config.toml
n_layer = 12
d_model = 160
n_experts = 96
experts_per_token = 8
d_expert = 32
d_shared_expert = 64
activation = "swiglu"
moe_layers = [0, 1, 2, 3, 4, 5, 6, 7, 8, 9, 10, 11]
router_score = "sigmoid"
normalize_top_k = true
routed_scale = 1.0
balance_loss = 0.0002
balance_bias = true
n_groups = 4
groups_per_token = 2
init_std_router = 0.0302
lr_router = 0.00104
n_head = 2
n_kv_head = 2
head_dim = 64
vocab_size = 8192
norm = "rmsnorm"
norm_place = "pre"
norm_eps = 1e-05
positions = "rope"
rope_base = 10000.0
rope_fraction = 1.0
qk_norm = false
attn_scale = 0.125
tie_embeddings = false
parallel_block = false
init = "uniform"
init_std_qkv = 0.0319
init_std_o = 0.00728
init_std_up = 0.0319
init_std_down = 0.00389
optimizer = "soap_variant"
lr = 0.00523
beta1 = 0.95
beta2 = 0.95
weight_decay = 0.091
lr_head = 0.00831
grad_clip = 1.0
warmup_steps = 200
schedule = "wsd"
decay_fraction = 0.555
decay_shape = "linear"
final_lr_fraction = 0.0
batch_tokens = 65536
seq_len = 256
doc_mask = true
train_tokens = 339600000
steps = 5182
dataset = "wikipedia_en"
Below are experts of layer 9 (counted from 0) of a mixture-of-experts language model. Rows are named router (the router's row for the expert), gate (a neuron's input weights, with its number), up (a neuron's input weights, with its number), down (a neuron's output weights, with its number) and show model dimensions 0-159. Each number is 500 + 50 x the weight over its row's rms, rounded and kept within 0 to 999. Numbers have three digits each.
After each expert's rows: "comes after" lists some tokens at least twice as common just before its tokens as in all text; "comes before" lists some tokens at least twice as common just after its tokens as in all text. This comes from a sample of Wikipedia text that the model never trained on. Tokens count by the router's weight.

# expert 95
router:537474524506563414411493496473507480513536501508477424581468441485482503523506460407433457504473405492524468566585524575488571563479481415522515453527570459494383493391506496566530552471462491448447515438505512416577488527491539425394482556446466490530507483456598411496583469567458481471543481568432483451427498489487541500540533513419585447529475589524492531499507340513497555379570502405500549403465525505476504505503484527530541453468566514430566467539499503484521508406541556
gate0:514506541465470441486546447452432472456533508537472649526432505551463507509547424527451499527481460486546488471523551421496580535491447462623471505539552500493431520537469470543561559503602584454482569491447415556551415528525433547526427582464525472560511462443558474498466445467461453494477568445350515517528524554520461532549566519438488503530601548541543487585543503477458480438474416556429484515477444412428536564480478355461489454442474542493569474513501447529533436514504421
up0:595500470536474550539429573490443529446523517426516446513508587475534578509542493642513542440447507549525538447474516540557548520446466435509510600518503552464419542483451497536547474444546536427513529546534490543508523455506431523457439554465472432506476507464484516484621480500493456469441486461410573519540576527482618511474509518568451500572379534541496527511507382453517554483548445470423471573456518486431512449500477465486546420607489470552482516512663427481467457557484405
down0:494495452459545430438500473541480465531515527517503523349417528433564480544533562520536530577598513538528449490524471491486399519488482422453517482506570532460466435406467551520646515494444437474423445486450487521543487482539489476621476485528508418471580462468507533499430520568499553414502485440519450428455496504514520406561563497566532516458361514455592477577501586493483445485553442497390517502492547492408502465422466405466519444493548467506500490449548456488451446480420531
gate1:427541488519481427505551442552516467460439361549403515492516513434472518511470538521528483491511493459465514498501510531558535435535458408595451455583522564498449459408558588514562484500497495430486431477477515480468508455538525454380488500508465515484559449490536504656555409580480457414537426549578497449546479538436484565497473468488446506508502568492526526545420515482589503463584545477477561572430510486455485470458561548558485596376467522466452495532470605456584523495571454
up1:476449521521448454543553477394521424467475421439502516580501476618380436607469575517454476522525526502515515522486540492560534447505531469465420519489571617535476496514486587520517567548385577362534467504470497593526499531488514471467517529520546533537477470564536438511493473540488538437521539505506436492526466567429525557525552532580494550598512546549406530480424476479489496485506445546444519480448455451509519509466557450448508545472599604523427423568522568434555503483608450
down1:516516467611501484551523543374463410406439606522506448423478580517484456509509532553568438527460585506476518430547482443480447521491535536542492528489545503501434652464518494467541544559408464460575385535480518471506514471545480530511474436514518507668561469476521548465541516572503517451505544525482510538444449546427470488495470481586533533567494508517496477525498571492596500460510455574483424582525545550539593514394514402518488438430487516486519410462481524470592537502513462
gate2:464381526541492429483541513531529444478555534446514512592505547547463538470462543434437489484519430523561514384555588526567552547463450497502516487497494453533412467463480393558463563486525512506459560496499475510485444501483519448474475577494423517576528484563521502445442525549430458453534559512493443518460518495480643528635527536459615488480513447555640507474570438600532515433515533482541459460385469482465542477501467445590563470485568498462561441583483507481551480517587453
up2:566561577405490432433540452524470469530434567455523522475486513456485540516468436479523507522482600575544481582463472467610406474496446463515513511484443594578495503464536514523546368459598431482454559526419562483563605515446518566545478574468477489438506502434548459535554458553520517509448422504506580485515436483430533494409411628494563539510550512468498512510488523452520540465601470572421494453556559525474425494476478464501581590448561532522437533534540499543499439457502484
down2:485428542531481534520546596511499460528585503571571509523497541505494426554535477407542507498407471299440428516485481496571413460451491530460511450553495511514527559477569539561468502568547442502474465336521493518546436477530438509506471478464581548527541487514441526522470500564474473496506566382569510501478635471605454494511591453472417544527509472545518527544451463531494538501493468547504550519484449540458575427510519503556617484518480483516514521453388566447527543514547480
comes after: ")", "  ", " |", "=", "\n", "|"
comes before: "-", "|", "  ", "\n", "=", " 0"

# expert 39
router:471404595565527505514477505492503498472556562533418482543460480545583474470499454544515505466445413493512507579521562514440575524491605512448447537563455510482473498406555513473477465552515476460454525448432502429493502536446452506428514506508421461596523494538462597433597417566421527502492489583491424523482566550427449447545550491478503517587448511520534446558522453591460515409471467451547582444540457456486544519492472512627614471395413561426556512443566522536518480469474498
gate0:474473493516521494510447406482597570420485480513530482573441449427566441501472451567589550472463494443432474519470593458416564448488503513497389555499502536443467512506557525508508554508562501420469469489493514442577430433506569482518420592494471415573529505506477533478544553467544551419527529536490444511476470525553430464558471408547462494510397604459465520495496507445512468495574487410557523570410455446410527458469533408433510525536485519515420451405600537553552585511487544
up0:481535562479509527605498485553534512555439530465446403595469514651434474641505539454513545504492489480499518473537470520555515479553482546534523529473515539478559482525560450457536442453439501469516543478478523545409493506503478488583440561510497520591475533570485450473579502546555516485418521428387589489529508487533530568507499507443504470520413353497487571524513434509501456497486448486454594440452364533541455481450497526347490601446453481534491430533522508426517497506560487
down0:494455420533494492533548486612416486473438513545525492467521483574468514461538582481440427502553495697511548552458490519564483582490516520461503422449495532605526518470463499532467525504578573590437507606544471508457486517511453500670580499515511560518464396520535467526456404560506419525522523506469486487509507578545514506496536592531504498532481457549481491547501500507569538468412520658492480441469448547486532485543403495529516455440466429436503491561456494473430483476527532
gate1:480489661547568517516563534411530549483475452463557410537506479604552510523504568509495534413430446444524524494567573447488419530455586488435438465542591554460416495469519497576445429396563420467405448506502524495481464568449468565411530476505524517553417506498396587535531505435495411503469492566492437428476518470422442457472492568468495437425536522545500590491495472497524513510491430461517547510545497503460548516475481530457530529453481559505510417543587427561539533470529474
up1:563535448548411536464487484476402540442444545465505457485496480531425444588503508570430435470474498605482514495514466494440557442468464454411564512493514487526489522539420623640542419540458499543600481551540513493456445532543554455408517558503499489477438486476529439446438578421497452496625521486474587490510525535503482551452451489526502444494561493523461435460417605434484502528524507528499505435538613472542545503567484491509589557559482477569495463520414569522497532475618495
down1:434442537544440444502574551548590471444559458443577537505396511567551518417488532440462581478486439367536448518564475500597490543525539520516560555494531505470472445420549423461446539458590583439431458562480467550508498477549501535502556452510548575503514516485470498480506407553454458496465471528513429562524525474473484466486448447523397495464482433556594483484527488499550404521363537562526507472448554507548516528409602474557477492409466497577466449509450525488485479489389512
gate2:510518538525452485573461422456446499487443496544546641503537453573551473492500476490540565523447564467555492555546440495453516588536572489501520614554462596507550634477481480538504585482520439476428426440460435477537533477604521595410485517458518450461491435532558491559473424479398472503463491572459533629522497500397462475483566456567497415484452482456463524549444493463487547526469611515574531462447480449509492502512501439551602502524511501450509508477488574485580536439444521
up2:460419544499463484484506490525496576443523474390474538452544442428518555550540488561547539441552521469449425515459563582419524493517440500487455486432372550477488515484492599477446516537520588440537483438512496452455531483469426591476507466536521424454490526498514470414554524453543510455464514573614461525489534550501464501469550475573545597492468500480509482556394588504528468496569433464387500498490621410395478581556509509399495431518444530449510486527537552480425447533424533
down2:479522496466503537624482574468592423542530477457533483460490420548496524539506440501474523482576522427453509516500489530499434552518370316517424529478430415488527541535561524592527505604521548592470557529545464540580515580560451488509535516521461409545468503471599446466452562448578430532499511419499525472424610519506516591525550449504547449514494487443448574464516448480511549456553482499513497411477509481497430501529609581446476498547483479505468443476483490458536572505476482
comes after: ".", "=", "\n\n", "s", "\"", " ="
comes before: "\n\n", "=", " The", " In", "The", " He"

# expert 44
router:526451529583544467459464435515489525464489479572434487540544504568547553475529488512405476400411508505566460507479439570411601492500549512571466512575513480525458450436537561498536488559486498427501499426476520415463475510399471495426512535468428484545520440528417584452565423476442514464556450615489479491516550578492444493520506586435512471616556468505452435521425464617455499390520491410534499519541449485549534479433467500612559482446414487475571519481567561505460518508529509
gate0:570519617475486431527498432514509469446498472537548518465561533517424572543583524486538438492531386559468504423520403553528592485486501548484512481531441495491452469481630456486486559474628448552493505477439447451486495459482472433445450583510549533483507395615643510493491477531443476443501486517419505431552462477519435453597474422462505483491445466533483450470443529512568484514455492446509458495470451551351470509404537481573496540495458526478516494574463491478482534498466612
up0:544502577457528518460541555470520467501471569507461526486427562563536436542424441537581478493494506483415522532463496438540605426443409555474572522499498536578497384473446468533506494481472445425543476553568505540547537547427591467497611585515449562485472518467560468583556512545518518550471488478415419417548529478485565481464495472462470474574499558474570559482603430532404527514572507492598550507574527549565538534565473441471492604524491483562518504556528469543512552559544397
down0:386560499535513456455496473454422537496503474489449470541419507504510465476560430427475608471496482379458473494585579509491437478444476435519441473502560488514470508581524524492482544418453502560546528462420525478484544480523501503549503471418572436520458587493518589521553653515471587636504422550468485484502412526440425554516491538495603574460453546553570498434500479466518499518571556448466512510419453508477561486556612512529463519494545526570410466505434554490516515459540561
gate1:449474500506524569438466475490500480395509436537435456475447487543491559436584531458473494534499458453434404463421576509550579517567443584548595436558535465474492402407520465544528542541534514581540495504504616408534484503524462531417496487487578518523489531543401468518419573449371521579492442569567520523493437518494551535501496509517508405559588465458458472464540460509396515452581488459556559533502512441496507414477477502562531464459471584549503482539492495479482568490613477
up1:526548575407482525505486420577463499563469453534534537463524401448555494493507527554581532392518516588516516557542496558461492527447472473475502512472453501431579434530479455511540403524456533575455546472410384583517465493441435511404538495522470484498518553436463536513525485474449437431440448455500466612491495541628476483483486484505545627450437449432524626569495566561452496572504538592507452524424512496554487462502513457546475443505422482503525503486489408543519524423506573
down1:556524418536499491468432467568515532423558563528591481567575402496450536534463545561494511550505552407497503520430473480488537512478497492493619477506578442517434502508441573497579518606396558503472506417446499457532416567480538537426542593475566451500526588554540456475527545471500461560520505531533447405483549541471544442539471543476560474489537412483531515527536516583462524449528527495521502494524569500458584508493474455389480593549545548549585410496514523479531525502343445
gate2:490450483484546488536516643555430508463504548395507508437577453552539462489488490434596470537533465502427494539556446548585507520493496514526528427591492505588464446520504503437510448491461477531563438536575482413517589387554383503444539595538494539474532477554505492588488531479424510443530506482496532494438544546470516524565440466438487426476499482513393455487458527520474520538615542466478457509455470576519498458569484484604580558417490475610485519474598551473500435579454488
up2:568444442519490510528550511496351475585467499457501485487491529478371502564511459517414520514465380576566549503478504419522466617549417519425430445493477532616547498515491511412543484521504522448454528478425512487488526516548417531328556597480499592424518582498500497578524471514506463493587491545420492541530481521474525503452495540515479481495530507460491589423454422399450508441526514548452438491542478424510516538476523447467494511493479562522511505471435522502490568497521618
down2:513475485524548483500529524549572472504483447446490520443509465455612509465543528501522555547560460464423550465449502516629625469388540549527497497510417478464400452550441554507506489481457526468536419574478460498524482434585478498487493595547535557481482509436518533497480573487483538506466545443544492479543476515552520484591599394407589469499436474517537511558584596482534428520511517471482540603421642550435492480552487483553516515555538535514498485430535478618510567543422537
comes after: "=", "\n", ")", "\"", "\n ", "1"
comes before: "\n\n", " The", "\n", " In", " He", " It"

# expert 92
router:573548482529505484430455416487527491441534481513404449520482480514565512468520429437425443545500446494606480542610515505504556563409559454501507570505519434460404467460491545488500502493384543489430508466537443430543482529506469415476516560521445470580548421390547461531532492515476583579560473600486526381460511472530480485508491498450519476546527507536532458484504428577399486432509525392472489452450578503407550539428462470588532413507491563473511553499568511477510509451461606
gate0:475477488466522411491536586561474512543484406488405445583570369535491552477522428446441515443457509482457557495534580505466517563552528515598456443449562477541538602473470446548481457512423428483488510459483579467510491496567486468523528508466525466442506453500553500506547500492485445536465519434554591524520512488484487531429563556482423476514570598466546535387546472539463600521526565436523487489493526476444537640463443494623453535529602547463609524499602501540489477511560502
up0:471566469502405543575547525540523454492570543497582451532668392495573525504516513534505445470538461488396572490548502466442530480525514513464455487469554550478489476463458532523412589461388483525493581466534473492528503479437523521528528496467460576477491533574464425465447583458526515475543528523521599542496541443538495493457537448507507468469437528486596522392459411526514482446495419513606524509502384464546492489532578494452404429415488538460580547482417488549567434565506538
down0:536541471546431514478581505418522516502570452491477468446499411478491564522552521494452471532458525575557540607473449435458480531428446429483558439432498478565440516463391432546402492507504446453510460488579404474556541538540507582536535497505523452416542521544515524533476491538472562494482475456460582514522428567497489507512343500474433420487583486462541524466484423416484573542530489466613531465404492489548421550500523572549482398570468509524457454566465419419482543539524519
gate1:460494519497585450483524418495484458462594578465545584512403429542568501489516477518496500502488432432468491481483514430599545586523403431493512521483468469508466446564486447465405600451585514527531556465528547527624633511485476513555581521522529534456532538497509475553539441520543482516601533491469367454562534500513506533452532496519451543552548644571519484491508497490505456494388568475429527480485484416591510510514516414550527484450491445430501477523467534428410473542494543
up1:558481518529489491552499516550540514519464490571418531481506431536512523478534569552519555496472456476587484484433624469504504430522575509499427432497414463562482686548504513573489460508495459467458532524555448467382424562529410614580380539524471455492481530457528548440511537464511523481405482485478526464438472518421468439602504427543522527475453446519436471457469538501507455437541545455466595487529432523552500571547437605513547532519453522549490536490481433455496552477414450
down1:490483510483510574476461441462525480532549501626500458449579467516444506487466466531484390514534451407532548489457547530534499463487530423584560554679470543458487518588571505599533476429517514557453539527578429377467492445443545504488493479486521545449510539385627428617530566536497613468489475435480551506523484500576566487524536475552528511508563614508449501516490527466470579460583447497539447486522505492406591467549466496515535547542524533505526505490493525499500511467451488
gate2:451372556530508448534479540510503533400515534484517478525578474565506498451550505532508481551509410460500498515577519488548504518424530476494587537446474484477487407462404522545519524503553479511501570611498479480564504484465535367436468502469521564533593483501573397596438551537509556492499462455499428467499465366465515516506536523492453480617465561512562487502594514579512502546468479464478509512549543465467534518494507511532598504428385537429490591505654410562478534551512489
up2:578403543474533502484448496526546528473473573433496481556548504619492548429538528513453550589540453504495539533540546490432531503405535400466649547524542497518494586505449439458544427591494500571469471579489489440559394500458515377467447468517542510483510489553453408511444532505483480557516439467465535505453536560401477453471459487461515440469497550422508484450577450540440477532571547492531485511484505434520586466419478455568464409569422472454419538488530439517496507417518572
down2:503525548539474533520502537507444490448501581472409437496510496472543455487565499508479441589463483655553423443495439481478442476482497476463540469503578577514325522542532447487594543519535468553465442583476480570528450439466549492588494497477517504548590476482491562472472527521516506419536468446487457533550510440552434439569477440525529492487397503467616473574487489493551578553494649523527549526517467545451545518508513449464466452497483532359440416513495453518444527522585483
comes after: "  ", " 0", ")", "%", " —", "0"
comes before: "\n", "  ", " 0", " 1", " 2", " 3"

# expert 75
router:571489459539536467436525510486516456508478565494446519559464502504528559475479503524511475498493442459422496477596490539506515529424488511561569450461457500510560429466546494536562598529485563361459555512484556380477563513482330417367472507531520468581496527506483476518544560495502578452512419524492557483413580553484525450474539497413577522503487538534535623481489487582471496408571488470458498470536553504435557461544446501599563519479471562497497461380468502550474476482420566
gate0:567593530598456534462473482516482454447510498385546584404606538555400483478522440489523556521492470425526501496472491588527436605528508421487506557525470524537455467521458604472516481530495470427513530501493453426480514460479464489400424459491496484406562541484464531470581546421516496539438388477505407565457576558450526544503466488493486537463509512545564551474499616448636466494484463538495417542498601483447489526396558493555479453465462526467539574514507526533477573537475526
up0:471448414494443520517524549517506449521599469596601457558477517502606474522514535432511513480434519492557516553453417585516453412528524493537464550437389513540503559612387490436503469454421527519505503489448517558530549495532481547491462421503550461505524433428568418428431440470506499537430505584504540476474461554487471465450471560521469548537497446451448491510599440542439405573442513455499552588397462528547472497570573579444534499486474569492509499446476546555440446449537452
down0:425496527475464453556495443468456448459419425557489497513490417526544543512487507505551500461574460444469567553410490411447483508415533422581518533504503496473467514483452498477504492594499580459458539482488487525429464559432493551496521479425441469470482546528495428437513563538520530503423442565479367628426464514573542502538533547525557446476524605463378587506422428538442497513528497433551478555520484549455489465530541510543563457561458477449545566495426535507576529483429354
gate1:509470434514469485479493442468554444531495588532466566541511491464524503513455650522461428540526549435538491551636476473463502485492464525490526423403396530553512514434531562472453466523564486448470474445524455492490551488573485455488497529518464520489515504424535485513548556501560493438526497491475544459509484628477489508469467460416571470531591467595521511521506516521442499471452461484431533453511517389430551596603454542582503593402498408547499571450439474513416437364509564
up1:471530550575402575490532483549548508543509575458470539556519393530542486543550444521367425532580529568468533528470474413495493487568493387549538507474491487532504476476479451538559453525430482449451422413473568464482526490523365481515499435494482486557502533423459464528524520501509505459485433426492584535512448530489468508486495488414469464535552559529542527561491547528495519494474554460480411487506616552585465486437484580603589416419498475531414422570600517567506478434556508
down1:544539502519574537477483476493510447486451476516531482529542463545492401421489475488556514562606423511505523485436535556563441405519531533562508518490554503525525525571554492479433567544453528558559439558441599562506437510474426464453516460553445601520468505453483491558470479431552455569556475457578580534442450533531545416464527524442502410421473501518581411526578514441573522396437468521506468488491497472460411509477506505590405495461534466543387524455445410555450599470528435
gate2:393483509438403568516452568553451519499420422508462554484401427516519476490490490480501488519616481497493508484485498489569436584427469473485495477490476512525438408509501427471595461403539557514435485512556504420563527523542456510416510507529467495495564517581499415456477470498525577454556507475490470529450432559412431460513539498503540470494537450467492518500373431502409394466536510441505505514409559460579473491444500486508471514408378554471355431509518429507554441479494515
up2:447473373454444446496543443484526595542500510412532571462452492535450489497533539460495447440484537428504571471579431471543558476497471492439433522629467452444565468569530427522467544528506416572550524481482577508421452560520577458464546464536552462526597467427514451387506490422558365448570463416521492485536404500504507488422533566522509524504486468577535503508460517454500499533553431547528454472516431534563431462483440535521514573465445417577527440534562523472465487494450530
down2:549457481509482519560467483475596495510516534364455410484426478569452450537478490538513526532388480488545498485527551551532554551539508548433466560504550506471601519527504488497482506479518468414533521506425458457472500618533442492509531475496559527541538487540438581573459448431391470522461439627572584424429508440434452508450562536454455546464494544505541447540564545674517511590505546582422529436547418512547547555490475545510522472491494513399475453527531457503501477533466467
comes after: " |", "|", "-", "–", " (", "  "
comes before: "|", " |", ")", "-", "–", "  "

# expert 81
router:553526450534544419410475464453515410423529507508394513504502507458559478506523438397408486465503505504593503556606474515489599551426479409564452515604533459472397461415562567491504485459409502478443442496494496365463483530478463440436525553538420427546554433428539453483576536567444569539497478542468506448429504555512463453514534486458599484527531497535553506492470506510505523450562472431492494467515583459430513520462510485538483415501522534466500505462537579469566468480433605
gate0:541402459534499378457555525471498501512524504492461521432549587463489488532556500438450496498523516557422570549531465401547589437486426492543467492490428459498456449469502629452561533555589541471470450505494527524498460540446515500492492604489474468424527547429456494497597536509437546414526476459532426453497459494574590399383483413397557544491538443497540482485525584452583565490497456484439585476584483518512455551515461486543423508460523476448520448497506422460506438486582559
up0:513396440445454479454459504515552542516440519602475486497457560562488508468558527502399513418569561478532505532501513507460613423472523487533508517503478550524505488459526434513548514451447476482520411598564567466463565454518427607518538588586528510505432391526490484516538461592503500530402531398378543449552436531545427515549466505499472468423512428558577467494535478543539513506452438580421512413517479459463448492514453571466591500520501555438566461417530523572514506489438485
down0:531530490556478453559534524523482535496500527583472546532484484502447478461593513597483491502529391715640531501520529515528546549472464486525459435474593548505492583483531499476475450569527474547590502577517497443528505429503577450554517568530541540487480564451489432496451429519550499556523474546389498495505456498478458523505463516479534529416471610515458533471472444498514486490425690470499436516532447455547501461510509536515536444587488460546469528409529468519507493411504579
gate1:546458510594543425481414544521475491509533505444523498606504453532471463477506483522518525581625507477511481450554532449528407565479499405480564516434601506466452511550444534497552434542557441593452402472440560473534431442558457546439472587455504437563492455513511553513504556490428513526558467510440529490454413532478553464476503529521505590524435475452545424560496467556465467459511512455504479509368499454472442385491471456525466377496445511485527478511606402469565485591464504
up1:392467430488442467627485482463420569518439582525489440462520414497502573586458462472505462531554482470450471517392524487584462514450532519453642480473550504538583456508595506447438468477568490487522567544565440469537546542489512439480473624487565429563435447485567511482479478577389519440535538516503461483506544465502548545492427529521402470563459512471497545511553636488541481549501483479520546505527506502481494495478468539574603434412482564490506455519498449439422460453488481
down1:569480526489498484374541549484524466474470456564522379547460413573514423413517458454524547536458491571493442440455522473541418392489515382485532456570447455543454512491504430484587472526501539469548580434459455395551503446505513421528459458442422531391558547438456492584440519498498554458512502409447507446523540437548470561510556542505496524433464564580600550570498498476527467555545489425429440425553425482504530476464489520474455512568466501481581487511482493506476558485561532
gate2:403530463457537517447573441560571496521523510373558457559567524511399514440542434545535489576594478495561527434518547425591455492495509586422442472426629495451464438489504551437538544486509522441472480517529488460478496568464494636415518470542413586563506441476567496564473552519521505501479430528492515505556480500407580558493543501436483488521493478524427543495513597556501497573485390498370554468459481534463555509533504485494566477526576464466582477521526491496507495453522460
up2:477488511510474424510587535470474561521579478495543431548546471546408526518497478453432501450605415507422482467456416553434454477486553516397414426532561476529487484452517524546492435588530421516461465471526493428557497507510500580445513490511462605586495461604457476448486529461429441411536553584483458435541484530475532495551495459501521458551610504481518458467545525533549524516587487459516628424525439530443481502443574516483492469479587532466485562542458554441638454538547553
down2:454563651517544491534499485485442453488521537455442554507550554516537502540489539527525542362521484578549456517492513402498505450471501495437461436489463481349461430492544441499525470501521491440627426572460573481497515481553479556478424443603498502484542540550547415527526530572524537477528471519543569559566524502509485556467490522585508432559461533464474517504452532548543574351457521468465537526476598406552505397523489492479483469487555487531476413569560594537536496509565477
comes after: "\n", "  ", ")", " 0", " —", "%"
comes before: "  ", "\n", " 0", " 1", "-", " 2"

# expert 83
router:490474580540521440478458483494547440465513516549434482572426456504500448484578516533473496509454513443537525512601542579520521543526477510482495542579440524542405474412532456496539475493543507405360466504487436391520583517487417495416457534505490422574556406445564461485561445521526512586480468539424540401550530492402470546584499459449551500480569551493445521471450461517481470406576409394454482466530616466462414495533528494461541457518444529451480519494538598474522485492487546
gate0:566492531505536468479420404481455516494391511539521464542465486609469438456535492407454570446490561484449595479467558433552456358559421445519507497545418451476388472513489497543490435439497457373480461542496473467400527489508529548513465576478525479490513480497574499527504613480514537451572484483375529526576500499446509561509529475445524510472482549475514464515540499465542495550541447486421586534509613495533483423539529526461545533402469447470516552573563497513457529505422605
up0:552436517465496453574500529547485411461451482549480457483492480507496493518523439514493532459552421462517474500513457550485495421551480566488492477615411596542592501489493434495540477485574387380497483544535494496565527532479513442481517515492568458480570531506427493453478462443457404549562464610459579576402583467500468474455466503517516469400586513464518503435397581456427450457438509522508524473484506545489470582500482416432569584433449419485453519498549430578428514456574546
down0:472567485548602416433489527539433425426536449492504489408525490569551424478546526610539505514510479430547550463507482447492482423462416513420523479587440526557550529503430534520434489500488498610505454458500559547495561524522525539491461581511510433511546495439454562596413483493511413532480506515464508543550530464626466542510516516507472449490474507427439521519586532499543553552508435396528493491588573500473472361429500443428417525526487478395570584482462530461465482455534525
gate1:466528609441566442561431489530561487504602515548471448620628449526535510549555557480464475482528514467544467555474511525483507556467434531448543494447584400487517438561586490583562499450513435488455474567430465428503533395518479509438479471455521437481496470445491504431548443506418462470447532461468486483391547443496469548575412490530439521464504562508380477560423536467492487429454502518449486536432580464492403450548531461506491478562414457415508492455519503451521539532487421
up1:453527445446421523525538435464564477455542542551507401509457540445457460503448442485514557487524411507504512538569523513454420467484503525529572487472444463440520550426488474424520331534555515472521495568508461518522543462474543499574541491474554483466545456508443481459486589458550583605546548492430549429519522449500511429493522473547507536476587506508451602463437483566541482519476509482495486417498479666430442431513427574436461430505396534568505488459520520638453548515524533
down1:495475537601546507572508524509444558553442561457526548539523422593489443503473435543567472429489574604552444485497511538475509634489540453469536523447550526468541485503600536522495479514503492462478464427430427436531445461450425605507509529402550493444506494543482486565447494485527513601435516527444497469514575461429585507503405486467473456485528510566525568540459446483514538617450579533536452442472373457513474523456536522554524503612437404499552429500454492442424511511545500
gate2:501445458532511513505438541551557481574427552505494472495518463641496467518490485447487504507560524448481531563556540497575484502498508556530584504505525524570488483398414510482559470505474501575473532566529524445501556523530442503549485492532447550479533484505522516539440541514482456612524412460434621449540448488435470481560480487451522479580620519480539587571436441497448485519586431469479473486501444673531452453485487437499469447464609606479512381531487564504506569454492391
up2:473490543452567533555538494503562570412483481557462558530482594509487532411595485589526525477497457579531441479467515436523461470483439501487430543486439447498531549493546541417585486463490518531518543522635567516444495534452556472528474452550516505513547417552458534503543494595428470434510518430591535441456554534507534540518589417533480568476613455521473478443499495512503612501493557448405483599503499473543572602455467540441559479543509516636501440514474502504439562564571485
down2:488665446436488483431461529486588422538484491493485479542546588506552513539607505516491547441447517444436427481431483542449440524503341507435504507529611483556406450480555471541526534569513530541528470522447537572546498471524454383517491412447520448461492513531565522497508494481553436499494516377527531459567500368423537481514494577438504564518485514470407476464527552412545482566492487426518508489459555435482536480513497480529549508537541559524471455484473586545554464445443533
comes after: "=", "\n\n", "  ", "\n", " =", " Team"
comes before: "\n", "=", "  ", "\n\n", "|", ":"

# expert 79
router:503448525483522459438483503582488478497442512534456456488435496492536466498512514348451464522462447494456478511549527471410564546450554537481489588461487531553419486476556519519531571472474477436452522473431476401434469537427513583409544580455353454564482462509498462456560475558492528505513470613492475468414520526442385550576487560465542459566501507456544497471484475542449574364581471425538549428560537492392431523541472476528588468535539541430546497506550536538498509501504560
gate0:403451496419526499453406522580448540414493472529435498541461373408445483506511446529447476504551485508539531499460441497495447490423558488526519524443529561503364396485557559541492524553427499562464524583468466519499537518560517527460582524538467527472558490455497555563507486540442530398499491475607462546498486472449476487594468509512488516481482506480497596545564525533434539457394531510444548450567525557481479412523523604479619478582508480438525520552497534443613520593547520
up0:526515470555425466505567451458537468475436553533548552438373410429484473432408495481395519530600473528452553480459555487449473479503447426489516520490452525452454444569435490532460481443525444570485388482525578483493488547499525496433494550665397523548525537458557548495487438632535586529539520475528444442501479494451506569501443398475442469529446502461511495465551525489581467487533519465398547475507422566496534525532520537529507432524516443535483512446434451432532489547452590
down0:661474496538528475548509497405398491504437460480483462580473517450462414459453544526495498510599507586587485515511468479502406454447507561490481498467560533464410455523477488492471519496323482525394430491562518475534549469500479524558491514480455477463510414501527483457575412543548466440570491516555463471513466491515488479518476597591504434465509424487587496513464535469419459449491568577428577532581548510500421446508515366547504539474481552478451440509488448512454567476515448
gate1:496500516568536467506531559528471479562540586490553457438508485524409487427489477498495416488625536458557476526415458561449521509534447476570551466495522486488456551526573483482468486545544519418408498509445478560492431438482512436413471529527459602449548469525606417481535508569441447561459488499464457445515519516423483554533500457419597567556544491483537490535525395475544509485642539459525536478508529479481537479520474640517492473551451490473562423627510584498515372507552526
up1:493497527499470457535443410473577507536464514559488587526483484503483487481412477500580496510604510511555456486463507542519531458460449600430479447499518608512447415418500517576530446469487536399596483538489388447465495454532533443429455567491555452571573472531464520487477496612629536535547470494570505543412556466481479546583568545470506490438479483544438599429530506502499534458581448457442456605509534459485467414489583519454546399459525499544557476457545458418481498512499460
down1:434485502399458484499505470574500581560556540465461436468611543494561505489501456462459509500468494531476519653518535516500468483544448503411528478451513524507482488574617561515485605579414450478515588539514484419408546566566570512439437475537558596448511568513524485452602484507516452494471525451509471495517496493410511542505377523464534428521464507537409482574464535503536501483401431607413455588541500552474437465455438508475383496443509511527525478477482535522449496465490481
gate2:403412538463453526461538495550523513499538581514385580467474538530489467524533486409532491509429528526554424590450590424553552620478502440513478534518452486462575516557483407630513471500499553422488566594541532535466468483479481511486540554412483521482502580429478539444521422547471486576588548469467576594466452492533478501570526536501519495549575556557551527517500540525451485460597530428527451459465504546489462563487498465560586502545523545417475366470543536547439517503497520
up2:563501531529595532454491501391543533529441442464520595619434514545525501428539503504532467532454553547526495490505592413425596553443409533520448537435520502446496500519517486460529595493485451491587537478503476517488540453509509559572443594557528433455468383616571496537546494563582449520521470567446524467479537567561476588597519496563458518498467524498523572539488459464527450523486474541569411484430413496500555469593499444496537599565490423464502476491571516518566468513474477
down2:508449474591412496544431456589493496476584434503509422460450505521593571517538452546524582452560418379483493549518549533465421487562395547436463454472565516537453461471479485605377489467496464386435486498484479492473507445479455541555537544544489511427494504431519483535578564520495593509546459505435498517523469436491476551586484476485533487438446444435470444556541473449499517517543533507429613477475448490437449509426465504456471549453491548582616516546483518393515495546549521
comes after: "=", ".", "\n\n", " =", "\n", ")"
comes before: "=", "\n", "\n\n", "The", "|", "In"